{
  "norm": "rmsnorm",
  "beta1": 0.9,
  "batch_tokens": 262144
}
Below are experts of layer 12 (counted from 0) of a mixture-of-experts language model. Rows are named router (the router's row for the expert), gate (a neuron's input weights, with its number), up (a neuron's input weights, with its number) and show model dimensions 0-127. Each number is 128 + 24 x the weight over its row's rms, rounded and kept within 0 to 255. Numbers have three digits each.
Before each expert's rows: "mostly gets" lists some tokens that are sent to it at least half of the time. This comes from a sample of Wikipedia text that the model never trained on.

# expert 16
mostly gets: " Go", " women", " Ben", " Women", "en", "ver"
router:145122105108124120131116100145162119114134139110167138138105094155124106118113100156140167123159134123053120156101153136150136142186147132140129081120173086114114071147129122146088126112143105164149109080135141129170157122097123162093140146130121148110148141132098153109159155121107153136157161141123116111179140142120141129117075137096110107120134124138149133159149095087149160136129
gate0:149158165135132113142093134130127142135101106165127142181111130133127092123156112088128108174169145135097105110092156128128127111133130104116111092147171125130092110118162077172149153104126102177119137090148154112116144159141157123087094134087136162088142133141109110140114154079118139115174146116130098145152126148112113124157136155077120119125095130126155117084114121154114116157150
up0:149141117129120091066136137161106143135098137147110138147185137111116131117093143107126099117151104144149136097200147115122100121125140102167107113147116104118148145111165168100121141128170130102140133154130168168119096097139106147124127154114128090136136117196136110165111109159138096086090127075156115134110147122142109144165138154130084140113130134156115138114142137122134119168104

# expert 23
mostly gets: " M", " J", "z", " Z", "M", "iz"
router:125106116135136117136119102128174153102135134167146149155097118110153109127140112136143143112139144119061134154164129158103136141167136134196110083120159089110139100142161125115093125110114105163127128097115089136123167169089092109098142142129082116143128136117123103153136142106117157161167190153121108168173149163124133146125097166110106135131123130134150146137110142109165134141128
gate0:145111141128151135145115144139111151132117145103116150114089082115165107160116140120148151071118143146117170143121116119133159150150103157168120110137112153136150189155118141124135129119107131144158135124129083141138102136098088168121107161104127081085110111136143125103114185109163183149136154144105140186128111157083119090144086135123119132155147134141155114111097139110165129105118
up0:077139113133145111101180139139078140126115104138153147175095080141169093159130127176152130141115137103137176111109135082120165108137134136167147124113101186148138113145088093116082116098106129165097114144141111139102147146091167148153131137105148105121131135133123109143153140153095115130101146139153081130155155124125125150151129126139145135146122120168123143121107136174105097140114

# expert 5
mostly gets: " E", " No", " Le", " Lu", " no", " Man"
router:118120114140099083135155116093184107119111150138107147157082129168095114125112118125145171106132138162057125132134160146134120178164133133146127096090163071110129077144151122135114115170128096149151142132135133153161152148095125103100142150157107156127137107158136129126130155111110161175156130137107095164126150122144122131147062126153130126127150113138153133137105122101145131137132
gate0:093131151137092116132132148094124179141176121137141092135148146160093121163130123158164177140114137132150104095127135186128156109181130164161145115132118139138105107125161099138090155107125101132134177124162125142128166151139151150119125097114134126161158160126143124109157100101120121130136149103074107156137149119172168131149090142101121132126107102134177117136091118143143154148116
up0:097113121138118117116145146134106145153107102177150106113147144113122141143163109139134158113102102075082131129121108111106131145180182178167120123140154085119159142120125122087055131176121084156161125116095119157152168114146131095122106124171133141117152105141131097122110138122151156140151128111143116091134127150096117154111111119071101124113130120139171134143143109129107126135105

# expert 33
mostly gets: " con", "mon", "–20", " Con", "on", "con"
router:094120106095113147128130089104154157085147159132151144133103134107133112114139089122160154109147091108084136175147147175132126136155133079180110111133180148130152111150147102115109130095109114133165139074098139111136129154104151130120128098135107149143141161118148119107163107100118147156156195145119092144120150173117144151112109154126140143105148159131157133103107136088139130113141
gate0:133150147098119109122143123107122118059108139113138077115130075046124161147141130117099110122159136110124094130110112124132138165109114125154106078063141160134139156149148122137159101105133116147112095094092166122116117129074111116139130103114134133148078119121131119140134109112141180153145152154150093132108125126114126154129104141121084148133119164149139130169118129140111089133128
up0:103149123141104105126159123144092125103162188116135104097197131128150107160101110119141136118131172131136116127118105100109120146156132086163134112139127182138121128102091119152162116128101156131092126126141176142112119138151090141088138154117106173174104145076123095166110139099129153132131129161152147113150154098129138089143152154141136103128141118109097128114142164114176104116116

# expert 4
mostly gets: " author", " city", " Minister", " president", " member", " leader"
router:095144158129118142105097150171106122132145111110157113097124176105110142116123136130091126137109118126191119102131131116111083108107129188091097151161105172170112177134124119168118125134111140118114153158163169117111141111167166113148095089112121136163127158114135127094126126155105104120089061105143161131128126122127131121144180109131126126134130111113107110129155125159095129114144
gate0:150075126121102098123142126155177124112133188114135139114078153149090122144100157131094152083162149104121147115116128146139107152125154143137109100108106128129168118146115126138125167113115122134121124117218146135073139153104123119120144132105107105152099158134146134111080126130132161103110105164125164124111163110121138137164138144093116149135137116136117116115109149185120083152115
up0:173104135106150105143164130091097150143149142118107150161144087124110126145136117184107113154116155126119126137090166104129113096112083112117128112131112071093141138087124105090165110107176133139151116115124121141157092125130130085136144101145109126103106127148107113155144143104135127154114086145129143120118140135107098125102146084149150116042111162116121114116148115119127115083097

# expert 24
mostly gets: " development", " operation", " addition", "struction", " change", " death"
router:115146130154165146133124140127087101164113113122145108111130137103105159141117152115116088155111119114208125122114106123111117105103129150056122146143104135149132181129106127137147129127108123119107129173103151115112127094166146145139100100110151091130110132094137149134101091164106146098118080100125160117115119128136098140152186140115136075124114150123115072138134148147108081116112
gate0:132106125106088131118143111160139130108096173110152110128086104112109105121095112159125124116101151111131155144112125169125121123116122191138106110151114114108129099132080111134143109170079148142159091123143128117078157093135114079124110166103105117100126114118135166117129074136166133139198147116134184123116147157126106119142100162163151127114119129167146107138121139108148117107117
up0:129105126138129127121121112135134120126179154109138105143091131118166144121157102140101168111094163131114146113156165114142106121108123184163102114111164146112113146158144131139149146104145147122155096096127150173101135127131149131099141096172081130101129138139108115146093123113125118104116119126125107176118106140149134122139111121112085161098114152119137115115214064131090108131178

# expert 34
mostly gets: " plan", " an", " An", "ran", " San", " N"
router:078109113086127162138148110106173162097141158122120135151119136122154109116122148111142165094140146163026148142169160197146157144163142098144140099111141133135138113146137125126127148113123115121141129103165125163137130122115141114113131161124090139123105169160127140102166133104098139143175148134150091104149136154140138154092111143124143132108161152116125152132146135096151139127124
gate0:077125143130160140105124139126170126121135135120147129153130120122185141117150126150118149113152108184104084112131169137147126152132161099165163157116143107096157104107155165135135160112119140115138123137097130111141136148133059139087136162095117156081082144093130179090154122154101146116107126148112126117114154144133150115098108133137131105111131161100162107075097117105118130111143
up0:151152125149134085099158141111116136102101089162122074174197166145116135127139104128125140119158151099141119094122109170070161157122112097145106132135102124109140099133118162137131148155098114105089178143104127126101128155152144133117097092178102112155147099139124096118105146151171172144110133163112123144097145093151133138147142140143158134144119140096114127123123113097117123126139

# expert 37
mostly gets: " film", " album", " book", " song", " video", " series"
router:135142127135119132134120150115101120163094078149132160121112124110118164147111112095136085113121088141184174068104168125100124066110138187077134149165117146127114182131128157131163168134131127137122115156131120118154130147135143145130108083114134109125109133107144125121125144111116092118102090126106157112122076079105124137133148111120149134094111143142126117095114106161136107109104
gate0:114149149138129120128145122117110115109097122177067131191124120123091115156080107155170107139141115142136104128120173164145161114155159157154152148131119133086154107144189062106127158106155149129143152125162132146095098162121123102152136111137126121135132089111104170162143142131134116170144146130156153117128122135109133145155133102148092104160086109108147134132140120115109113137101
up0:099116147166156141131102143131070145143133126143137119135162132109133128159181148116118139136140160162128130114145122118135071124184120110138131164130120130133155135118119128111119126096105131126128096152124144152166099137114104060121147129140140103103151126103148113089100129149133128090054160161094121149078119170130090138112178117124070106120129165140124120156119155149125125137114

# expert 3
mostly gets: " creat", " design", " appear", " represent", " form", " consider"
router:156103161142132126100133175129080107139115126081126150129118131092110195153104153119140085149107113116158108150121104101105115102105124154105113150132119104128114120108125149117142124080108139108110138127116138116127129117141150167167120085145166114116128143100113161133092110158114110128083112112116177122104079143144098167112178130130120132139103116156118124085123110161093151092180
gate0:111098137130103105138109126074106122127153148122096132126085148157133164105167114142119142121128143167129132135138140153127166128152135094154063126133156122090107129118110178100140138110107112158166126128152099113085123150139130093125146163123111143107174125102160122146120160132100188111120111136089094111150140120151118180131110144117186134077154128149134116139154123138162150089122
up0:183161157151121114121152191123132096146152154127162138150117126139117107136085048132102066138151138109147131143110080109133133139096131159151150079144087130147155126167136144096176134130125131144123153108165127145154106162138180174148101090145144122164134129125147121156127128128104094148128139109122100119144124113140135122098087109134147114122118111124141135120143116097105147145137

# expert 26
mostly gets: " G", " g", " w", " W", "b", "ib"
router:146091123151118094155123112171169136121127147146099158150142128167125103141135097131128114135149134127045135129113124121101157145172114112198132105114124118072118095120130127137097101150145102156124102090149107124096145158075118099110130166130138152148181095130130091133156156126132132142151164124132117151166142129121160140142092123138129122120148120141165148148139116086153146159127
gate0:124090171161115168155107149146149103139144133165142070111108159115147081132112124097111163136162130128120150088153132147100138151126124109144153072142146156103142140097128138113077135105139118153107106117098140156118150130070175123105127114114144194167129111114097114122147133107111109123155123098158153167133109135119129152137102141140121138103082128175157106138143126135133113117094
up0:114141121122118115138109113074137142141125167113115107105131140109125083101125115134125138079117142127111145168085158119094086144121089135112125147082120173167107111137131117164124103097131170145154118105129131126100142107144131087136159163102139157130151127098103112134127112070106135149133106139164122148095098131161136132120092104080120141082122151141131162169084164114108117089098

# expert 35
mostly gets: " used", " held", " served", " announced", " based", " moved"
router:137065141124132100103138113137123132117125145133159136113130117119118140140097135123083113100151103116160144143112160153112114127110121138100161122139139125122086130150146104095138085092104115153146098093082148092148086149109116088134123127164145151137106140096086156182159132106130135066138145127127127182132107139122153133136142117082126130159160080158127146119145097118077149086146
gate0:131104101103086115124141135154151104134132140140085141111144076168094141125156142108151114094138101132098135198117123152116153175151108117146141149157099062090155130133117133142187120141099147161167126117138112141119109154125116142082120144099107089149103114100105131143153123112145129121143135142107101116142133133130171095090121118091101109116132159108170104161107143135114108106155
up0:087172110106150139136148130129115119088148132161081114135137082106112106119083146122098109137138118136169183112146129132078171157128143127154143118107117114106123150151132099136160074111164190166138128118123127125124090124111145123158128181146092103134111105145119129105122138150152110138120112114175141103172092102126120128124142132150085131104071138138151160139128105122128142130090

# expert 21
mostly gets: " election", " goal", " season", " match", " medal", " win"
router:135154163126144105120146162115090129160130104127118121082130145101128172157135140125121096145092117145191121099107127108087093092127145160077095146168105132164090167140076132124140110115126144133100163186117138146124119109146135125171119119118159137100111144127134145100119112155097123095100109129084156105116102097145131155139176115111154114127130117136126076107139144147119106107124
gate0:158140185062097110120144137130155150142154125122088114135135156129123111134116168155154173097151129102115116112104145173108145136138138154154114094139124115103067116097131124166163112131145148145168124145162111126125138121121170152173142143114132123120154107103174117088155154100151147117144149109128137099117133098115167142116106172111114125142126083165127092076150124121143147128127
up0:134159142128150141150071136127099077164141133114145108117131143132109135090134120126139138151119116100128159173133145096158114150109088148114123088115128157166132115174171181075117146114130129144117133119097110105135120121158110171077109149097143134144121111110105125131127117119140105123116144139137111137129167130123089086168123125146135085133114125089137194179123107119150163154161

# expert 46
mostly gets: " su", " un", " main", " inter", " Un", " very"
router:133136149157136132102119147131159163073120117094130106094140140134102154113134127145112116109148144138106162106163129153161153138109146131116152127105137166136169112131197142125112163116113119100123139190155147153113126147188139155151105131155129127120137092143137130103126068116136149167088130132146105119084128096137143154121125115139133155107164135179109098105098129180171128112110
gate0:112136159165110150127147139118144107093098164158116091166125108097129151132111161174148157133134132114110159131104160175192127153125132124135136120134127108078113089189143100103126150134120135158146120163134130163081135160173121154144102148160145137094129126114136144098095114096154140131102118114131103121083128123170109168138145146131116122163121137152155129097140178110150130128143
up0:124131106114095096159122114150130131144148163131130146146139130135153117147163105117118132135112100076117144085102142124134096109154109078086116201158106124099113171141121144160119063177097133128139161099108124113127140122080108152135133119091160098127120157108134161170165122147113134112140134120110150138134114142114148111139098060130153103117168127163147134139137116112113116110108

# expert 45
mostly gets: " those", "ities", "ers", " services"
router:145171123142158194137112143125115113143115131134120117120150140143087163134125162104107106137151122124181127161114124112153144108093135154081149164148122155111081154126120117096162119076094131118096157168116143122141100105177103139125094138106164095114134123117106175076132094136144091100123119145114164121121092112134153109111142123126124082136140133104113102165122123156106093127138
gate0:155143128180118141155119115156135092130110158149127119197164113101118146114155122140119139125157118114128156140166129111123130149147115175157137088129131134137088112122103113087151134071128111146172111092089115160092096148103130095160119106095102135165136094118114120075130164105116159148149116142100142121119119130154135090145150123101109097159144112135134134119145113179144093095109
up0:147138118120112110163133136145170144125172101134162140171061146107163140098144110102129112119114153119132086126152085165139111123152118139168194101145116098147135171137103126140139144119110130124162144139133132164139117065139102124122135167123111133122165146167117134142158108131086127153147098105130128166150101068147143111114117106127096115132093137124130126095137155155147098107108

# expert 38
mostly gets: " se", " Ne", " Do", " do", " Je", " Pe"
router:137124130116101100153127118110172116123142142150129120131162130147097135111100122138137153126122136143065144129122196127161123131150122131164103118121178101134140096090154115131120157127116087128128120115129139116174136169103121126095164202149112129117145128158123170119164139123132113154140155114157115055126161170138147126106100158125105135099091130119139161146130105086157126119164
gate0:143115131130105161118108145164136122078128156166131072167169126160133109123109129113141120100162161100132148111136135132139113095122138110172120122123160136155127115131120113164131122133115114115147181123183152137127110163105136124110118156115135145134135128150119132144128133120118133154115037171140159141114183118150163129128094178123102157088128084096103135133137157118166111136157
up0:164070095168127162147126175117086135148124099092190143106112099120132134154153119071087101102131114177128096138160127094149156128144142172140108134108136142106127130161094154131139133086111150153098147116127121113132118115146148111154108134124145107117099119155093108136119086115153112162136141105107120112087154141136112136138146144125131117161094095123138115090115119156107151178122